Experts of a small language model.
Experts: 240 clamped SwiGLU neurons an expert, 2 picks a token, a sigmoid router.
Training: a variant of SOAP for the experts, 576M tokens, 4394 steps.
Below are experts of layer 5 (counted from 0) of a mixture-of-experts language model. Rows are named router (the router's row for the expert), gate (a neuron's input weights, with its number), up (a neuron's input weights, with its number) and show model dimensions 0-255. Each number is 200 + 40 x the weight over its row's rms, rounded and kept within 0 to 999.
Before each expert's rows: "gets" lists some tokens that make up at least twice as much of what it gets as of all text. This comes from a sample of Wikipedia text that the model never trained on. Tokens count by the router's weight.

# expert 9
gets: "1", "2", "3", "0", "4", "5"
router,247,226,112,143,207,213,117,200,274,156,214,145,184,154,134,205,201,208,277,170,251,113,187,211,232,225,161,143,218,169,181,228,223,196,155,119,275,215,233,224,199,256,281,188,220,210,118,195,128,187,199,228,132,188,162,220,128,232,180,165,269,160,240,206,156,181,207,235,230,172,194,147,223,171,233,182,238,202,249,186,185,143,198,195,288,218,248,272,181,217,166,170,240,229,198,213,235,125,201,177,194,268,266,265,173,214,163,221,178,203,189,59,227,127,171,219,232,267,188,230,221,234,200,199,218,206,170,216,130,215,242,114,217,156,114,203,164,229,194,130,247,226,198,196,267,178,183,252,79,253,144,241,195,270,176,218,165,131,232,275,226,164,205,168,200,213,174,223,247,178,182,147,123,125,238,135,206,161,243,228,219,224,210,204,211,257,167,245,192,236,175,218,183,146,202,242,155,145,173,207,187,233,268,167,222,183,218,208,197,176,180,194,236,310,264,195,164,240,220,198,226,252,189,239,196,213,221,189,247,250,156,223,184,167,244,190,219,200,265,247,157,193,192,211,177,188,276,173,204,186,169,175,195,217,181,187
gate0,122,220,174,207,141,234,193,112,217,225,271,174,134,272,237,223,224,231,136,245,287,75,204,122,137,186,269,146,210,243,258,229,217,281,225,179,209,228,166,164,267,281,199,238,228,154,201,234,130,223,144,174,212,180,202,170,181,176,234,169,222,246,215,141,243,185,154,244,199,197,253,168,250,185,201,233,257,195,208,211,177,126,212,233,164,232,142,151,222,267,205,145,215,193,193,185,175,222,232,186,204,220,181,224,180,169,218,257,205,145,219,180,218,155,176,225,225,143,197,186,152,212,185,159,171,165,283,222,137,240,193,179,176,152,168,159,151,230,245,177,126,206,187,139,213,178,235,164,199,203,226,181,149,176,171,165,142,167,186,230,280,287,154,216,222,215,140,238,212,194,217,243,108,186,158,133,130,146,191,236,227,193,209,179,209,178,152,213,153,203,173,174,145,149,188,156,188,256,193,271,276,227,213,218,189,240,180,191,212,142,237,226,201,202,168,160,223,261,231,246,184,231,216,180,173,175,180,242,207,200,249,299,194,196,160,228,211,205,123,231,193,173,203,115,163,207,168,168,188,166,170,203,224,196,108,220
up0,91,230,147,217,166,214,201,195,199,198,278,224,170,212,254,254,179,163,175,203,323,123,217,177,161,224,231,140,211,224,224,190,251,245,199,200,244,223,187,195,229,224,196,235,243,201,121,230,131,235,164,175,218,231,215,182,236,156,215,222,256,208,185,162,174,194,149,249,147,216,264,138,254,161,235,213,254,221,165,167,251,182,178,211,164,231,75,191,105,263,159,228,185,163,243,132,202,198,255,190,196,227,227,159,166,216,210,226,228,146,238,177,234,176,193,193,199,190,155,228,203,219,241,188,198,148,242,164,104,309,248,173,162,218,153,208,158,219,253,205,107,203,222,141,193,177,130,214,200,212,225,147,161,230,192,173,113,199,190,227,252,291,144,220,194,230,164,211,160,222,224,233,179,140,185,160,246,156,179,207,259,185,188,197,198,184,171,214,161,219,226,132,134,129,151,171,178,211,180,246,243,229,165,202,242,227,238,214,209,100,249,210,192,217,182,148,292,254,266,198,213,263,235,163,232,261,246,251,177,214,262,235,151,200,125,242,173,176,182,201,177,165,231,173,154,238,184,183,152,240,231,201,201,150,159,164

# expert 20
gets: " the", " The", "The", " a", " in", " at"
router,272,188,182,183,238,169,137,242,265,229,239,130,215,172,137,196,130,255,246,211,219,159,201,184,249,226,131,181,175,200,91,270,194,269,233,226,247,140,239,226,235,252,220,210,163,193,146,237,183,245,203,160,182,165,183,189,219,177,138,187,160,172,159,203,196,152,256,235,191,123,199,186,218,212,192,213,258,181,186,205,190,278,266,172,259,217,215,172,234,226,220,168,245,214,188,212,254,240,155,167,220,213,266,217,229,267,214,199,166,187,156,229,159,317,146,99,177,241,175,146,222,217,177,231,237,173,200,159,196,227,250,183,174,196,164,167,196,236,189,174,304,216,200,180,192,259,148,134,175,215,223,211,156,251,235,195,207,167,159,168,207,199,209,161,240,262,242,163,230,156,142,204,172,188,186,177,278,127,334,246,229,228,249,221,245,256,183,247,175,200,222,147,156,176,140,218,164,229,181,248,212,197,194,187,223,200,152,189,175,175,173,261,206,264,157,200,179,225,205,146,250,246,168,144,154,187,190,197,178,256,183,210,201,228,216,205,278,226,218,220,143,137,183,141,265,199,196,212,223,240,135,214,168,235,217,246
gate0,225,270,219,176,203,236,274,196,252,217,176,198,239,244,241,271,181,164,192,265,142,274,140,193,175,158,155,222,182,173,208,224,143,160,184,199,227,213,162,272,142,184,215,223,163,239,140,114,150,177,206,184,182,172,217,198,169,147,167,202,159,305,220,177,248,186,172,165,207,175,184,178,111,146,160,150,220,184,167,177,94,201,272,186,194,223,148,176,262,267,231,185,235,241,176,245,188,197,209,210,196,226,148,196,161,214,177,233,282,185,242,139,168,166,244,144,112,244,152,195,211,296,166,210,216,183,223,201,222,236,222,199,181,226,175,183,152,139,187,157,265,140,205,271,119,177,200,208,257,177,197,209,234,177,213,263,239,247,182,191,169,201,240,165,202,172,204,199,232,159,199,198,169,216,254,192,157,206,247,210,137,246,186,161,269,178,159,219,195,225,210,161,209,249,185,257,81,168,180,173,196,274,126,196,198,251,219,192,180,154,94,180,155,217,185,165,193,215,219,122,178,214,209,234,236,195,154,164,234,178,243,222,210,218,240,207,265,158,178,181,164,165,188,128,234,302,152,194,186,257,222,247,145,181,204,170
up0,185,275,223,239,176,219,245,210,232,188,174,197,204,225,224,235,189,120,164,218,96,292,147,207,157,172,156,207,211,158,213,195,172,240,209,225,202,222,152,238,201,180,206,216,177,220,153,194,162,210,251,266,171,223,209,168,194,161,85,206,171,270,165,197,195,173,238,184,220,194,218,225,154,133,166,187,220,234,195,178,148,222,180,184,179,260,217,212,274,268,185,177,203,204,190,221,218,211,186,218,182,200,170,215,159,205,171,196,314,158,183,172,177,155,202,147,137,255,155,186,196,230,205,211,225,154,260,163,197,211,222,239,185,158,140,205,157,165,214,213,237,140,161,258,101,206,168,215,223,178,202,232,237,157,278,257,218,222,243,169,190,238,243,181,180,149,247,220,226,190,152,224,152,214,224,135,143,174,303,244,69,267,235,213,195,190,152,194,224,198,213,176,266,216,186,223,149,206,149,172,153,212,139,182,206,240,211,273,119,141,203,194,185,243,239,175,219,221,173,160,197,228,217,287,234,204,144,189,187,182,199,248,271,227,313,181,278,188,186,230,142,223,198,101,247,220,129,173,209,229,214,271,204,188,209,175

# expert 0
gets: " ", "0", "1", " |\n", "2", " —"
router,228,289,184,198,227,163,136,180,286,191,191,209,112,117,165,141,178,226,246,170,228,237,194,191,257,225,224,263,177,190,279,222,192,261,223,180,234,202,231,269,158,272,226,233,194,210,175,268,134,248,241,172,202,187,152,189,212,152,227,204,205,143,102,267,229,163,151,212,166,202,199,147,196,169,195,193,223,199,164,201,173,218,275,277,264,243,200,188,197,256,186,159,164,241,256,233,206,210,230,267,189,195,165,170,161,247,181,186,216,183,200,232,143,240,229,191,203,186,226,185,193,235,212,188,198,103,205,155,222,235,209,186,184,294,256,244,181,276,209,143,234,186,166,151,256,236,130,133,251,187,192,170,178,187,251,285,213,144,252,209,223,186,262,198,260,241,175,188,167,173,207,190,78,206,143,210,161,213,258,245,197,178,245,202,281,190,162,271,139,261,196,188,220,182,188,168,183,156,156,155,241,229,207,217,234,217,140,180,255,190,233,188,234,238,214,178,171,227,178,174,245,191,140,238,178,254,313,125,222,241,153,212,246,218,245,163,156,228,243,275,149,115,204,189,193,213,255,194,127,246,171,197,162,242,225,221
gate0,224,176,222,200,246,217,158,240,180,243,254,179,144,191,219,278,141,207,188,177,204,186,183,184,213,131,218,174,190,213,234,164,215,233,242,215,211,261,220,199,203,216,235,243,224,111,215,181,196,176,131,184,160,293,214,160,213,153,193,222,215,240,241,131,190,231,186,197,143,228,213,224,231,175,161,128,167,159,179,152,188,178,254,210,197,282,192,216,193,176,271,179,169,193,210,215,194,171,134,216,191,250,208,199,122,225,135,184,242,190,277,143,101,263,257,207,256,181,184,226,230,233,212,163,244,204,170,196,165,332,133,213,246,269,222,227,207,177,274,175,197,177,197,191,284,176,276,191,250,146,220,157,161,166,174,166,201,203,160,159,222,203,236,180,259,216,204,196,221,211,196,168,207,228,206,177,131,169,253,251,203,205,202,160,237,166,200,128,255,234,227,208,219,142,199,116,193,183,192,205,149,167,169,161,183,179,234,243,176,202,108,240,170,206,330,197,193,282,237,205,156,241,136,201,275,233,198,261,187,197,205,239,151,169,161,170,224,122,182,251,49,207,231,113,179,218,166,179,180,147,166,203,215,204,183,261
up0,169,211,213,195,208,227,179,167,203,173,243,157,214,206,157,236,137,208,252,164,190,206,200,187,153,177,189,135,200,169,280,196,188,214,178,141,200,192,268,171,232,183,285,183,181,121,233,227,222,214,167,178,228,242,144,161,220,200,156,185,233,216,180,181,172,188,201,245,127,235,200,232,218,236,227,257,201,192,197,235,143,180,180,242,175,229,268,192,252,212,179,193,200,194,235,222,210,240,152,183,185,211,207,202,190,179,163,162,213,170,231,125,170,201,235,183,232,231,279,323,147,270,204,255,273,201,244,247,177,174,161,167,201,261,209,245,167,238,195,149,205,153,166,240,261,202,217,187,226,119,192,110,174,226,243,155,217,160,173,170,174,166,194,181,252,98,190,161,184,207,201,205,161,133,181,220,139,295,225,255,268,146,151,191,213,165,128,197,253,194,204,257,274,145,217,204,278,173,105,214,128,159,254,183,182,197,198,204,134,179,150,154,156,211,277,285,195,196,225,241,194,224,206,224,229,231,188,196,230,239,221,169,203,173,213,176,273,294,206,217,167,200,214,191,192,200,198,137,223,184,214,201,135,195,265,157

# expert 19
gets: " ", "201", "200", "202", "199", "198"
router,250,206,240,212,260,242,225,201,215,220,225,157,177,219,176,157,181,261,216,184,218,239,190,162,212,204,242,250,197,231,171,202,224,185,208,155,237,156,188,173,179,241,183,225,207,127,234,136,205,224,244,243,221,189,163,234,172,286,238,145,214,167,152,157,249,253,173,176,254,155,188,115,276,173,181,206,252,259,183,235,206,176,208,253,235,212,169,174,237,212,157,157,223,114,226,199,225,140,229,226,237,196,241,261,208,247,206,253,174,149,222,164,143,207,185,220,164,205,192,211,227,261,128,224,277,210,209,185,194,152,231,164,174,298,202,211,202,168,169,188,155,252,216,174,135,345,178,221,203,195,188,155,178,148,204,209,203,211,209,153,193,215,211,125,162,249,96,211,279,156,210,180,197,212,208,198,195,171,144,211,201,188,203,160,180,203,170,188,109,210,153,241,283,188,193,268,163,198,144,251,153,230,201,131,153,229,150,201,281,117,163,170,222,137,168,224,160,193,301,182,207,271,179,188,254,222,222,165,232,201,164,204,209,173,229,183,157,201,241,283,144,232,172,143,154,194,235,170,153,203,173,211,168,123,198,176
gate0,132,204,207,216,221,119,190,140,243,227,193,194,177,182,165,196,278,180,191,215,212,222,245,188,264,225,189,198,202,201,163,204,255,196,235,151,213,182,178,145,241,245,245,237,241,222,249,222,200,177,248,258,243,197,218,230,263,198,175,142,145,99,250,147,142,185,141,185,197,183,243,176,199,175,168,191,186,226,156,214,192,166,251,279,265,184,133,257,148,205,161,256,218,131,194,98,214,230,241,235,222,203,244,255,274,258,210,177,188,187,194,191,230,198,155,265,157,252,257,191,237,183,184,289,212,229,181,225,191,165,193,185,167,283,224,164,210,173,201,174,236,194,171,198,205,246,206,248,291,250,211,233,196,249,253,236,215,207,257,41,195,153,170,204,163,199,139,191,202,231,187,214,176,214,95,146,181,207,184,220,153,227,182,146,216,263,150,214,151,156,223,173,247,163,224,177,230,194,216,183,226,223,231,175,180,111,254,207,246,152,208,203,224,164,138,140,227,203,250,193,155,220,244,156,195,195,202,200,202,203,218,205,149,144,238,176,167,272,254,161,178,178,182,159,211,241,136,271,174,112,162,134,254,218,169,205
up0,152,247,188,211,225,142,144,145,239,212,206,201,185,209,155,196,247,205,128,220,179,222,238,215,275,169,219,199,220,223,188,170,245,244,211,145,192,175,147,162,241,238,274,252,267,188,249,230,227,198,258,205,264,238,225,230,263,196,184,155,188,146,250,164,174,162,126,220,198,209,258,124,224,121,205,185,191,204,155,182,220,200,291,281,260,172,174,245,173,175,202,258,211,155,172,131,247,216,293,251,201,197,206,224,293,266,193,239,185,200,143,204,195,172,198,193,195,272,232,167,233,211,176,280,225,216,193,201,210,174,231,162,176,254,244,148,198,219,223,178,179,183,180,146,189,231,177,262,301,239,221,225,213,203,292,238,196,197,220,83,207,195,182,196,209,223,164,193,191,230,219,174,202,239,154,177,223,164,237,186,154,196,204,124,158,251,152,289,163,182,154,159,193,188,163,166,221,216,235,172,133,232,247,145,187,125,234,198,197,118,211,233,197,115,181,176,250,190,213,222,144,217,267,142,217,215,186,206,247,196,212,199,206,166,222,163,162,218,215,152,178,188,188,175,212,244,134,256,146,141,155,204,243,236,110,176